Below are experts of layer 2 (counted from 0) of a mixture-of-experts language model. Rows are named router (the router's row for the expert), gate (a neuron's input weights, with its number), up (a neuron's input weights, with its number) and show model dimensions 0-159. Each number is 128 + 24 x the weight over its row's rms, rounded and kept within 0 to 255.
Before each expert's rows: "gets" lists some tokens that make up at least twice as much of what it gets as of all text. This comes from a sample of Wikipedia text that the model never trained on. Tokens count by the router's weight.

# expert 26
gets: " ", "–", "it", "or", "202", "at"
router [108  90 131  77 109 160 156 134 132 111 119 167 114 136  96 123 136 123 151 146  98 147 152  97 137  91 123 136 155 159 163 150 172 114 104  86 128 161 122 119 151  86 146 147 159 109  86 145 128  85 114 165 118 117 106 158  99 144  94 172 131  89 114 161 103 177 131 122 122  84 113 145 113 120 123 122 150 144 150 132 116 107 133 133  94 121 111 124  93 120  94 145 106 159 115 111 121 139 112 134 101 109  95 108 128 100 106 157 107  81 153 158 127 113 149 135 104 102 141 114 100 141  96  89 124 119 123 145 173 140 158 165 110 109 170 113 176 156 121 135  96 106 116 138  67 133 155 150 137 115 123 130 120 127 124 156 124  96 139 102]
gate2 [126 124 124 164 132 154 140  80 170 132 123 120 103 154 145 119 151  84 111 128  76 153  89 114 124 128 129 121 107 127 165 149 115 127 103  96 154 105 144 112 131 127 128 172 123 146 129  83 164 110 110 111 146 155 139 143  99 108 154 177  96 108  97 137 112 140 172 187 142  84 139 124 165  76 132 131  99 128 140 132 124 132 127 132 133 126 173 102 102 110 125 120 142 108 131 120 133 115  78 114 124 141 102 159 151 108 134 114 112 137  94 133 175 158 110  97  92  77 143 151 138 109 135 161 106 159 139 130 116 142 163 138 153 151 117 135 169 113 119 104 123  81 117 123  48 125 131 126 144 142 135 135 122 125 147 160  98 114 145 102]
up2 [174 113  94 106 109 140 144 105 102 115 101 122 140 100 106 146 117 152 146 111 158 113  61  91 136 104 150  98 144 109 113 120 134 154 111  81 128 135 143  96 121 131 131 155 106 135 194 114 140 162 127 115 134 145 130 132 127 161 133  79 102 105 104 135 135  99 122 127 131 121 123  74 148 107 145 132 149 120 156 166  90 123 152  84 131  89 120 160 134 108 112 176 132 132 157 135 108 153 136 147 136 144  99 145  89 119 197 131 118 146 151 144  98 118 147 146 151 150 108 157 132 157 163 124 142 106 117 107 109 159 112 115  79 106 154 119 120 124 116  94 144 132 126 119  63 114 111 108 122 117 127 130 156 142 119 183 102 108 167 118]
gate3 [105  92 133 125 153 129  80 118  59 125 137 110 104 154 130 145 145  66 120  87  99 160 119 128 122 112 115 153 132 136  96 121 162 123 129 112 126 124 179 134 130 109 138 189 126 112 127 113 114  71 122 176 111 132 139  91 120 132 124 149 112  79 122 116 153  94 130 120 138 120 121 133 110 111 150 127 147 110 114 122 134 119 142  68 128 139  97  93 105 106 118 112  97 158 127 136 151 119 134 130 143 136 128 129 120 147 148 151 127 169 112 138 111 114 177 131  84  99 153 129 133 119 165 175 109 153 125 142 113  94 107 155 108 115 131  67 127 152 147 150 141 141 142  82 158 108 107 120  91  81 108  95 103 159 157 141 128 125 138 158]
up3 [144 117 153 153 116 145  97 138 191 104 152 129 110 140 117  98 119 146 117 141 127 122 158 105  97 129 142 132 125 138 115  93 119 166 159 124 150 117 107 108 165  91 122 124 135 103 143 142 135 118 138 145 126 122 138 120  93 177 124  95 127 109  96  91 105  84 155 138 101 112 144 127 175 132 112 146 167  87 113 141  91 104 120 142 129 189 141 124 110 154 108 143 127 135 126 118 117 129 125 123 123 164 134 144 140 141  92 150  51 161  84  86 111 170 128 118 147 129 186 109  90  98 157 153 164 149 147 161  79 127 109 139  86 142 159 121 107 147 116 132 116 138 130 121  97 127 144 102 146 137 175  94 108 149 119 124 146 140 140 103]

# expert 23
gets: " a", " an", " t", " l", "v", " f"
router [128  91 135 120 130 157 157 108 129 148 120  84 134 106 145  97 132 155 155 157 176  92 123 138  89 118 130 152 152 136 153 103 184 134 137 140  98  95 103 135 117 112 122  89 155 109  76 120 147 124 130  97  81 116 114 155  64 142 132 155 118 140 136 138 129 126 157 138  57 135  93 120 141 191 107 135 138 137 151 106 140 143 128 136 104 137  81 135 100 124  68 144  95 156 120 107 133 120 142 109 120 114  90 107 117 159 101 116 119 100 193 118 133 138 146 149 146 139 148  94 117 152  97 156 132 158 118 126 127 148 119 159  80 141 126 121 152 122 120 104 119 142  89 133 120 138 137 142 119 138 144 118 165 173 114 135 139 137 126 104]
gate11 [145 129 127 123  87 116  97 132 197 106 128 137 122  75 150 117 132 166 123 140 174 131 125 173  84 132 102 116 135  70 159 101 120 147 107 124 120  99  91 145 161 125 115 126 135 112 120 112 155 125  96 102 106 132 146 143  94 139 115 177 164 134  59 119 112 141 159 107 118 131  86 151 141 137 142 182  93 123 134 177 139 150 136 111 150 131 129 161  98 182 103 125 117 124 152 113 125 133 151 105 121 126 131 120 136 144 136 147 126 118 129 114 164 126 105 130 149 162 130  92 151 148 161 124 103  72  88 119 107 139 154 129 113 165 115 170 126 111 115 121 119 151 130 103 124 109 152 138 150 128 128 108 172 123 100 161 139 103 157 139]
up11 [123 151 156 103  96 115 115 121  78 151 125 154 121 124 118 159 171  96 119 115 141 181 127 137 147 153 144 129 144 151 112 137 127 112 120  86 141 115 131 112  79 156  95 120 109 110 142  85 125 165 169 147 114 125 143  95 153 120 106 111 176 119 127 147 136 129  88 146 138 148 100 102 125 102 127 146 131  76 102 160 118 130 124 159 170  99 121 112  60 167 158 113 102 114 138 160 127 121 163 113 124 121 122 149 129 140 114 144 130 105 142 119 100 158 135  80 142 157 105 145 174 123 154 146 148 125 145 123 131 144 157  57  91 119 132 119  91 135 153 114 129 131 134 123  78 119 131 124  72 141 118 130 151 131 172 126 140  92 150 155]
gate12 [112  76 150 136 122 120 171 116 118 125 149 134 116 108 139 129 106  88 107 127 129 114 142 114 128 150 159 122 105 119 139 113 159  92 142 111 145  71 125 158 122  87 130 104 145 157 153 107 111 118 125 159 140 137 138 150 104 118 183 115  86  81 114 114 112 132 113 150 113 100 116 137 127 123 139 144 133 123 116 113 126 100  97 118 111 208  92 119 158 106 143 121 119 126  88 112 129 146 109 140 160 167 149  99 134 160 117 120  93 108 115 152 128 101  94 101 101  95 117  51 125 115 125  79 104 146 158 101  81 170 166 148 159 124  88 126 156  95 104 114  85 134 121 140 131 120 131 123 112 130 124 166 142 149 158 112 135 110 110 121]
up12 [131  78 134 154 142 149 133 146 123 131 112 142 114 160 125 144 156 129 130 109  55 105 195 162 115 129 152 116 121 112 184 161 117 139  88  54 168 110 114 111 130  92 154 126 167 107 130 115 135 125  90 100 140 126  89 133 114 128 127 131 113  96 165 134 138 138 152 135 114 160 151 114 150 142 156 155 134 143 169 154  78 118  98  85 132 122 117 140 144 109 123 137 114 161 137 114 146 100 125 143 109 134 107 138 132  98 156  74 140 151 167 119 144 151 134 139 120 170 163 130 143 141  99 124 103 145 126 119 106 118 121 131 145 135 147 172 113  92 150 108 145 149 144 187 135  97 126 125 108 107 150 147 161 108 157 137 132 106  99 124]

# expert 5
gets: " the", " a", "'s", "ing", "ic", " his"
router [164 123 124  82 184 113 105 140 106  96 105 161 118  89 112 105 145 149 161  65 151 141 149 116 107 138 137 133 131 138 138 124 135 101 112 122 133 145 134 104 133 108 150 141 123 106 145 122 124 119 124 105 158  99 124 162 127 117 110 160 136 117 128 119 106 146 107 121 147 117  66 111 101 117 104 127 154 117 104 105 171 112 145 143 101 135  82 111 111 157 147 150 104  92  92 123 109 148 122 129  99 118  92 137 151 128 106 140  58 120 163 118 127 146 149 135  87 102 117 102 143 123 137 105 119 142 140 107 104 142 124 198 116 143 160 115 114  99 123 176  78 133 168 130 130 132 130  99 128  92  88 107  82 131  93 150 106 111 174 116]
gate1 [175 139 140  94 134 101 123 164 152 122 162 138  98 116 124  88 125 127  99 177 148 125 148 153  90 154 139 117 101 128 136 147  99 107 126  77 142 116 157  98 159 114  78 113 110  99 120  61 127 129 120 106 142  85 132 138 116 104 110 143 112  70 141 149 131 115 171 138 114 128 121 106 110 114 186 103 169 133 119 102 142 135 140 133 145  82 153  93 122 102 123 144 135 129 146 149 113 160 160 137 136  92  88 137 155 127  91 132 109 119  89 128 144 141 103 130 126 120 122 138 106 117 140 105 126  96 182 108 117 139 148 123 133  99 122 155 101 100 145 137  91 180 126 140 113 110 164 152 135 121  87 128 134 112 107 160 150 112 171 118]
up1 [102  98 136 149 112 156 128 130 175 136 116 123  97 159 153 140 110 140  97 165 173 145 123 121 107 161 160  94 155 152 152  84 119  94 162 144 146 147 152 138 142  94  98  98 128 111  94 107  64 106 157 172 153 121 123 157 158 131 134 135  99 138 120  91 135 145 104 168 135 142 124 101 110 140 128 138 117 148 110 147 130 127 142 144  97 110 117 150 124  82 128 189 126 145 133 112 122 127 102 144 156 115 154 115 113  75  91 136 111 122 156 129 129 118 138 123 129 131 157 151 112 119 104 119 176  89 138 127 157 113 127 179  77 134 142  99 163 156 108 111 139 147  96 129 151 142 126 141 107  85 123 165 161 144 136 147 152 102 162 108]
gate2 [131 132 128 140 157 135 118 120 107 147  89 119  98 110 102 121 133 117 113  98  99 123 146 126  91 131 158  81 103 133 128 121 130 151 136 156 134 136 161 129 140 152 146 131 136 125 183  65 162 113 120 102 118 108 111 147 116 121  97  94 136 102  93 130 101 135 142 131 170 134 147  89 176 133 117 162 134 162 135 116 133 127 154 154 112 106 107  53 151 145 171  97 125 154 137  68 140 172 103 135 128 127 105 150 132  84 129 138 111 111 116 158 169 124 112 148 119  87 109 111 152  89 148 144 100  84 131 121 116 101 112 104 136 177 106 153 108 117  78 153 147 144 142 150 118 162 171 139 153 133 137 117 132 161 112 128 141 102 149 116]
up2 [147  87 140 110 101 150 113 131  87 115 155 134 107 140 116 109 128 127 159 119 148  68 101 129  82 154 172 126 113 135  99 132 188 151 128 132  85 146 142 133  91  72 130 160 160 163 124 111 108 104 126  79 132 151 125 152 110  94  80 143 142 145 122  95  99 141 153 112 126 126 164 116 148  95 110 140 123 131 126 133 127 132 108 152 110 118 131 125 149 103 120 127 116 140 117 161 122 121 138 132  79 127 125 100 155 129 134  86 103 113  95 122 122 120 117 153 103 128  80  85 127 167 105 122  81 150 156 121 144 149 122 175  85 116  71  95 105 151 129 157 144 152 124  96 135 120 144 122 158 156 105 157 135 132 133 116 110  84 138 106]

# expert 19
gets: "\n", " |\n", "\n\n", " ", " was", ")\n"
router [118 110  89 133 129 129 147 108 101 130 154 149  91 160 138 139  71 123  64 102 142 151 136 128  95 105 134 119 152 151 140 151 158 113 141 175 140  93 113 134 154 112 144 143 125  88 137 131 129  92 155 145 164 123 125 152 116 148 143 124 129 162 148 161  99 137 131 121 125 126 171 119 144 209 185 160 146 141 121 145 115 111 138 111 146 125 123 145 168 132 118 128 130 138 106 131 130 146 117 110 143 119 133 161 161 105 134 121 135 119 129 135 141 127 103 161 161 120 109 155 119 133 162 106 132 134 114 127 142 148 118 139  93 148 128 123 136 125 157 103 161 122  59 129 165  94 124 179 132  87  94 120  89 179 150 133  73  86 142 111]
gate0 [175 132 136 113 114 117 142 132 110 101 137 135 126 102 147 187 132  74 125  91 136 118 161 112 129 151 155 161 169 102 109  96 164 116  77 138 126  97  78 118 132  91 131  72 133 127 101 110  87 159 101 131 112 128 161 118 124 150 129 137  64  99 149 104 140 104 131 131  88 120 151 142 130 178 142 134 130 119 141 133  90 130 150 119 125 100 123 139 129 114 108 121 137  78 145 107 108 132 128 159 188 130 165 135 124 145 103 138 143 134 129 162 117 128 124 122 123 154 139 106 154 202 112 186  97 113 128 115 110 154 116 106 110 103 123 150 144 106 134 117 140 104 144 119 115 116 126 159 138 164 167 150 140 163 146 151 120 123 113 139]
up0 [126 154  99 112 132  95 122  95 128 125 107 115 151 118 124 146  99 139 106 130 116 120 165 115 144 144  95 148 141 168 102 129 126 145 133 121 142 133 133 123  96 146  60 108 171 145 131 106 158 132 167  51 111 145  46 113 114  92 185 139  84 117 134 145 112 126 132 115 147 133  98 159 129 184 161 131 127 145 126 116 132  85  95 117 101 138 114 154 131 104 152 100 140 135 108 159 124 150 136 119 121 151 134 130 139 128 170 142 165 161 142 138 170 119 125 135 112 146 130 140 127 111 152 100 132 105 105 116 129 140 108 146 164 150 119 107 116 134  90 148 152  84 106 139 184 176 115 152 155  93 117 123 113 155 117 128 133 130 163 112]
gate1 [138 142  88 127 126 112 168 145 128 132 141 113 158 104 152  83 150 119 161 162 133 157 146 139 116  99  84 113 158 117 160 108 132 120 141 165  98 141 175 145 157 118 123 128 109 157 170 114  98 119 137 139 157 140 160 149 139 132 118 176  96  81 106 114 152 124 112 137  94  85  84 147 156 106 132 164 129 106 107 111  93 141 114 140 108 104 114 125 132 124 124 135 152 151 125 154 182 133 171 153 129 135 136 154 152 116 120 193 102 122 117 148 126 105 102 126 109 122 144 180 105 191 147 136 161 136 138 149 108  99 144 100 168 137 120 129 100 140 148 105 163 109 169 147  62 126 115 135  97 116 136 127 135 110 109 124 135 120 126 118]
up1 [156 112 111 115  83 119 127 115  88 137 105 104 132 135 112 130 114 146 119 131 107 159 125 131 100 136 156  74 118 168 183 151 156  90 117 144 101 151 129 162 134 136 158  76 119 117 139 164 106  80  97 120 153  95 142 124 121 142 144 134 113 121 131  91 179 132 163 111 113 165 166 134 135 129  97 100  73  95 123 123  99 155 142 152 119 109 141  99 132  79 133 123 162 166 190 124 106 118 134 161 148 118 134 138 139 127  86 108 128 116 119 151 130 129 142 137 149  93 153 118 155 111 100  99 143 147 151 116 142 132 119 147 141 108 144  92 134 113 148 118 128 125  93 142  88 109  64 133  83 121 150 117 112 104  97 138 139 116 104  97]

# expert 55
gets: ",", " and", "),", ")", " in", "\","
router [169 125 114 114 120 130  97 147 140 101 154  93  97 128 116 106 133 124 148 121 155 123 143 154 142 113 102 159 127  77 152 121  82 146 102 152  93 124  98 118 102 120 140  85 103 137 112 118 143  76 136 159 153 136 149 156 139 136 131 152  92 150 129 147 130 119 118 120 122 129 136 137 149 111 149 125  98  82 172 112 106 137 133 124 131 178 107 150 149 117  99 112  97  90 120 112 130  99 152 133 181 156 115 104  99 101 148 146 157 112 101 125 112 161 156 152 106 158 124 120 120 132 112 137  88 114 114 130 159 150 162  97 118 103 120 138 135 152  86 112 174 153 181 157  82 168  88 163 164 152 159 155 111 138 120 137 111 145 140 168]
gate1 [161 122 148 185 109  90 116 183 138  99  71 160  98 106 121  38 161 144 130 131 153 130 131 104 123 107  88 169 153 113 129 143 149 129 142 150 112 165 152 106 142 124 130 113 100 127 174 121 122 114  98 125 155 117 142 118 113 119 118 127 101 151 139 146 105 138 127 151 137 150 170 134 153 129 141 150 127 116 139 114 140 109 117 107 183  85 134 115 185 141 114 110 170 101 143 114 145 147 152 153 140 137 142 150 160 130 125 122  95 108 135 120 109 108 133 105 146 138 143 123 161 105 189 130  87 129 110 135 117 139 150 120 113 108 114 152 167 128 127  97 108 149 130  92 151 104 143 124 110 105 103 110 151 140 160 128 113  92  78 136]
up1 [117 168 110 144 124 106 140 158 124 143 145 142  88 150 126 126 121 121 122 146 103  88 132 146 116 132 169  99 120 130 123 110 161 140 100 136 126 169 140 131 138  99  84 155 138 108 111 109 140 161 125 146 131  99 161 140 130 175 111  80 113 125 133 171 172 168 110 122 136 151 120 116 151 171 109 114  97 109 149 120 161 109 120 129 163 123 137 114 142 139 141 134  93 148 134 122 151 139 171 112 141 114 106 149 112 158  86 108 143  77 131 117 134 116  96 134 178 101 104 121 102 148 168 126 133  90 111 146  76 117 110 107 137 126 124 149 151 166 101 110 191 125 120 182 126  84 128  70 127 122 142 128 116 100 140 105 124 169  95 161]
gate2 [172 100 119 107 111 169 137 134 165 117 110 154 120 160 101 171 133  97 131 114 145 114 108 123 138 134 147  82 135 117 148 146  88 157 162 103 146 121 146 139 131 108 123 101 118 115 143 129 150 171 123 115 114 154 135 172 111 122 159 159 140 104 127 111 136 145 102  67 138 115 143 104 122 142 113 154 106 113 103 124 126 187 102  79 152 109  77 126  74 145 127 144 133 118 129 133 136 152 142 136 116 111  99 118 138 118 156 132 109 135  97 121 149  81  83 110 151 129 130 134 139 112 139  87 133 192 136 172 122 138 140 110 161 106 142 150 152 160 119 105 132  98  74 146 116  92 146 131 166 131  77 127 152 119  97 164 147 138 130 111]
up2 [ 95 143 105 161 111 139 126 132 122 172 112 148 132 119 114 113 139 145 127 127 117 138 117 166 135 160 119  97  99 165 122 151 144 202 136 126  63 132 127 138 119 124 139 113 149 137 104 152 138 143 102 104 153 144 169 118 122  99 127 111 182 138 117 128 133 108 104 151 136 126 151 127 140  95 142 146 143 103 125  99  88 142 116 138 170  89 101 145 113 160 196 128 121 117 138 122 106 119 124 100 125 165 138 103 106  96 154 130 177 146 125 103 120 134 134 171 108 118 126 126 135 114 121 140 110 105 101 179 179 129  77 166 145  82 120 103  90 118 143 132 121 117 146 118 128  96 156 144 154 147 144 118 145 139  82 137 168 125 189 120]

# expert 57
gets: " and", ",", ":", ".", " by", ";"
router [159 118 134 101 109  84  76  88 134  84 144 115 123 116  91 109 115  96 135 151 132 128 131 149 143  95 135 137  97 108 132 165 119 134 116 168 168 142 118  97 166  96 172 113  92 137 139  85 159 146 134 180 166 123 146 121 147 164 138 159 103 129 158 135 114 155 113 125  83 106 121 114 153 153 135 123 156  85 109 123 112 111 133 125 140 127 124 138 149 162 101 120 137  98 126  96 107  99 166 131 131 141 120  72 127 118 159 116 149 104 128 159 114 138 136 112  87 169 124 125 109 134 133 117 141  95 130 133 118 156 103 129 190 117 123 118 128 136  71 148 128 122 128 149  91 137 109 134 151 160 155 143 142 116 121 162 152 145 143 197]
gate2 [104 112 141 160 126 146  55 151 172 138  87 125 140 155 164 127 142 152 182 124 115 115 158 127 145 118 154 138  81 160 130 125 140 117 164 100 117 139 119 119 152 119 127 131 174 115 132 112 145  83 153 106 121  87 111  89 127 111  94 127 174 117 128 116  94 114 103 180 121 138 116 138 122 138 110 142 171  84 114 138 137 141 102 116 122 128 143 101  99 155  99 103  84  94 137  96 137 141 162 173 143 135 124 105 165 103 140 141 119 102 108 137 132 135 136 137 130  90 138 162 129 150 139  99 128 169 158 160 160 120 165 129  97  89 116 106 173 129 122 107 119  95 132 158 106 129 133 111 182  91 127 127 160 117 124 140 123 104 123 133]
up2 [112  81 126 143 129 164 132 122 137 110 154 117 107 126  88 108 136 139 152 135 126 123 115 147 130  97 132 108 100 144 153 134 176 182 137 147 128 135 145 114 130 105 129 108 167 140 130 146 133 133 155 139 153 157 167 102 118 108  95 108 171 139 168 145 112 136 110  94 113 142 125 106 158 119 172 132 132 125 152 132 121 150 114  99 115 149 137 126 120 120 126 152 109 165 130 157  83 104  95 101 117 160 140  73 122 140 122 178 144 103 123  94 132  86 162 117 125  92 111 129 116 112  50 123 134 107 122 157 135 145 120 160 104  90  96 107 102 144 146 128  92 131 117 152 143  87 153 106 127  94 113 108 142 140 106 214 133 146 156 100]
gate3 [105 110 138 112 138 141 113  89 131 133 124 170 116 133 146 145 118 106 101 162 128 160 143 159 126 117 141 118  91 139 151 144 149 118  82 107 127 137 122 159 141  88 116  87 143 145  82 113 138 103  95 151  72 105 135 122 124 175 105 107 109 141 132 105 136 102 136 111 133 116 117 114 140 159 142 142 170 149 122  94 115 134 160 152  64  92 134 116 139 161 120  73 136 134 116 147 119 120 134 112 147 182 135  95 151 165 103 131 155 142 124  91 143 138 162 145 123  95 132  74 149 140  60  95 136 121 155 102  74 129 109 127 119  89 105 121 138 160 115 142 127 118 111 105 110 156 116 138 123  92 135 112 169 167 103 125 132  91 134 117]
up3 [105 143 149 138 120 148 131 137 132 154 125 145 155 157 114 129 131 128 116  83 176 151 151 130 116 104 126 142 138 130 147 134 103 119 175 142 105 107 108 116 123  75 120 160 123 103 134 151 131 119 146  89 176 127 153  76 153  98 149 141 119 127 122  88  87  94 169 111 127 121 142 105 134 121 106 127 116  72 157 142 175 150 100 139 132 185 111 149 129  93 129 112 139 128 152 122 147 128 130  92  94 143 146 110 144 127 144 122 131 127 136 107  91 145 149  65 128 176 138 176 121 101 177 109 128 146 113 161 141 147 103 119 176 117 155 173 110 101 139 109 123 138  94 108 119  93 161 128 105 131  93 133 107 167 140 152 154 159 120 145]

# expert 31
gets: " ", " of", " (", " A", "/", " F"
router [117 116 165 142  88 166 111 145 138 147 126 155 130 132 129 125 124 118 130 146 138 151 137 146 144 114 162 102 136 131 172 104  97 121 136 119 151 122  91 119 137 116 150 159 110 140 134 151 161 162 166  93 109 100 106 119 130 122 116 114 148 142 166 146 128 124 109 116 126 105 142 143 114 132 129 110 104 130 159 140 146 156 142  89  76 148 164 127 117  75 104 107 131  71 138 120 172 148  88 156 136 128 129  98  93 121 155 141 138 110 157 137 118 152 184 125 177 104 100  99 108 164 129 117 141 153 185 170  95 143 123 146  97 112 152 153 157 114 136 138 157 182 100 118 122 110  78 164 134 117 157 142 122 141 106 109  83 161  95 129]
gate3 [140 127 145 152 120 153  69 114 147 167 113  99 107 133 154 173 124 115 118 130 142 111 110 132 137 104 128 114 168 151 123 123 144 129 130 171 143 116 139 123 161  87 126 148  96  69 102 125 105  94 123  97 141 130 116 108 149 113  78 149  94 126 131 116 115 119 134  82 150  90 164 113 126 132 165 157 175 134 135 149 173 140 160 148 172 147  98 151 122 133 140 114 133  89 141 113 128 128 129 150  54 117 130 154 138 156 130 113 111 177 108 141 132 161 131 116 155 160 151 106 140 128 153  87 101 102  95 159 186 110 142 125 124 139 102 131 111 149 157 106 113 155 148  93 108 120 148 133 123 114 144 139  92 123 126  85 143 110 117  95]
up3 [122 125 104 137 131 127 116 171 138 105 112 149 150  79 116 117  70 147 161 159 104 190 115 117 131 122 127  79 133 131 138 127 132 115 117 124 139 129 100 133 187 129 118 143 128 106 137 125 120  99 145 121 115 116 157 106 160 158 174 127 143 105 134  93 134 123 162 122 166 112 112 204 152 121 113 148 100  85  92 121 163 120  84 140 127 116 166 110 153 122 102  83 139 127 151 129 148 117 121 147 123 121 112 137 150 168 131 145 138 122 117 116 140 174 121 113  81 184 116 159 103 107 114 121 138 120 162 135 120 190 153 135 141 103 154 143 132 130 116 155 154 146 102 133  74 136  78 138 111 125 148  98 141 127 148 137 135  95 143 126]
gate4 [168 191 150 116 121 192 137 118 133 137 113 128 109 145 124 112 169 187 136 105 112 131 145  76 134 122 160 100 123  98 143 129 147 159 105 143 131  91 124 121 117 102 153 135 139  96 134 123 141 136 128 144 132 173 142 133 147 105 154 146  90 129 147 124 136 144 128 200 136 137 191 145 135 124 154 138 166 148 111 129 138 135 101 102 148 126 131 129 151 135 154 105 113 118 130 143 169 139 127 138 108 128 155  97 194 110 113 131 112  83 105 128 173 104 126 134 115 120 117 141 121 177 115 149 144 102 107 124 123 148 111 178 141 143 111 157 161 165 154 130 174 145 133 116 156 101  69 144 146 128 139 138 164 143 114 138 109 111 111 121]
up4 [116 132 146  91 164 151  85 145 133 122  99 138 149 110 164 140 157 110 145  94 131  93 111  99  94 118  88 156 114 130 141 127 131 106 141 112 154 185 149 125 157 175  94 135 152 119  97  79 119 110 121  54 129 138 112 127 121 128  80 117 165 101 153 115  89 124 132  91 150 136 115 129 135 132 143 110 180 176 158 100 146 100 128  88  97 134 161 163 115 108 135 106 151 122 116 123 125 140 131 124 158 146 132 124 136 118 145  91 149 168 136 143 117 124 125  97 142 135 110 103 121 104 107  94 166 105 122 145 112  67 108 123  90 114 102 128 125 128 136 136 137  94 109 142 123 145 105 140 114 130 157  89  71 105 138 129 162 147 117 143]

# expert 3
gets: "'s", " was", " is", " has", " had", " have"
router [111 106 112 119 116 119 100 106 175 125  84 168 102 139 147 139 101 162 143 105 100 126 102 133 137  75 122  99 119 118 181 176 129  79 152 157 109 142  93 132 127 108 143  85 132  89 134 140 101 139 121 144 143 126 124 118  94 127 142 132 119 143 163  95 127 189 111 114 112 132 139 155 126 109 123 154 106 177 160 118 100 156 133 128 142 152 113 145 131 148 168 130 139 157 147  97 136 124 135 107 102 118 165 155 122 126 134 131  96 136 134 122 121 172 124 144 104 137 115 144 136 134  70 142 151  98 115 127 123  94 117 146  62 176 154 128 129 137 110  71  94 128  95 156 136 145 131 161 143 143  88 141 127 159 131 125  85 107 143 106]
gate1 [157 125 101 136 130 107 155 153 156 119  98 100  87 113 133 102 115 138 132 125 126 108 124 142 122 148 133 128 109 113 136 166 157 149 186 127 137 130 176 117 145 124 128 117 100 134 142  93 103 103 140 121  93 125 132 105  92 123 143 153 100 146 129  80 174 135 159 148  90  90 123  99 114 165 119 144 148 138 189 124 124 135 146 168 175 113 154 154 140 138 142 128 167 115 118 149 143 190 120 116 142 105 137 136 190 130  97 158 113 113 121  98 145  93 126  87  97 167 123  95 114 113 170 148 121 132 148 125 158 106 126 126 178 136 134 116 114  99 131 131  74 121 135 165 112 139 129 160 105 113  92 118 158 123 130  94 129 132  90 154]
up1 [109 137 121 177 110  93  71 121 169 172 129 126 125 146 124 136 123 155 108 104 151 127  95 173 139 109 150 152 137 124 142 150 178  72 151 168 100 136 149 121 124 120 155 117 122 102 131 145 135 111 110 101 139 116 117 147 111 125  90 155 133 130 121 162 128 154 169 131 133 114 166 122 111  86  51  94 127 115 162 132 126 110 115 150 136 125 133 120 170 126 152 177 140 154 150 106 144 131 103 138 115 124 137  97 114 144 110 135 103 149 129  98 119 141 114 133 144 130 134 163 119 181 126 128 139 134 121  92 104 121 180 133 136 128 124 100 144 136 129 119 160 176  79 158 109 129 106 157 113 121  92 178 159 130 141 108 146 134 107 183]
gate2 [ 65 118  95 144  74 137 146 101 144 161 121 120 125 127  98 157 119  97  91 145  67 106 121 123 122 148 170 103 142 134 130 127 142 151 146 143 116 142 105  94 121 119 110 135 145  93 158  91 168 101  95 141  86 122 161 123 107 134 108  97 125 161 106 110 107 124 125 144 133 141 134 137 115 110 143 137  73 119 142 169 131 145 115 129 149 115 132 128 138 110 111  99  73 130  93 155 142 146 116 149 131 162 128 156 143 132 128 135  91 154  73  91 125 139 125 116 104  92 140 137 131 108 129 162 137 113 149 138 100 129 151  83 123 183  87 119 146  81 115 123 143 106 125  94  99 134 128 130  90 138 143 168 116 132 172 168  94 108 127 119]
up2 [154 108  85 161 106 142 113 112 121 109 136 147 129 113 100 131 126 110 115 126 131  64 135 125 159 112  87 122 139 130 119 148 162 131 156 181 147 132  90  85 114  88 105 142 126 105 142 136 129 128 132 133 136 153  92 140 134 124 139 117 132 172 137 142 137 151 121 132 147  94 105 112 144 108 196 160 150  97 129 136 124 125 142  84  84 114 166 158  90 131 134 164  89 131 158 104 131 138 120 111 115 128 183 124 108 119 127 120 168 181 103 123 154 104 142 145 138 134  95 141 132 133 138 168 140 134 139 151 118 144 101 119  91 127  74 142  63 114 161 135 133 124 115 109 161 109 126 108 132  88  82 117 130 114 129 171 131 150 172 114]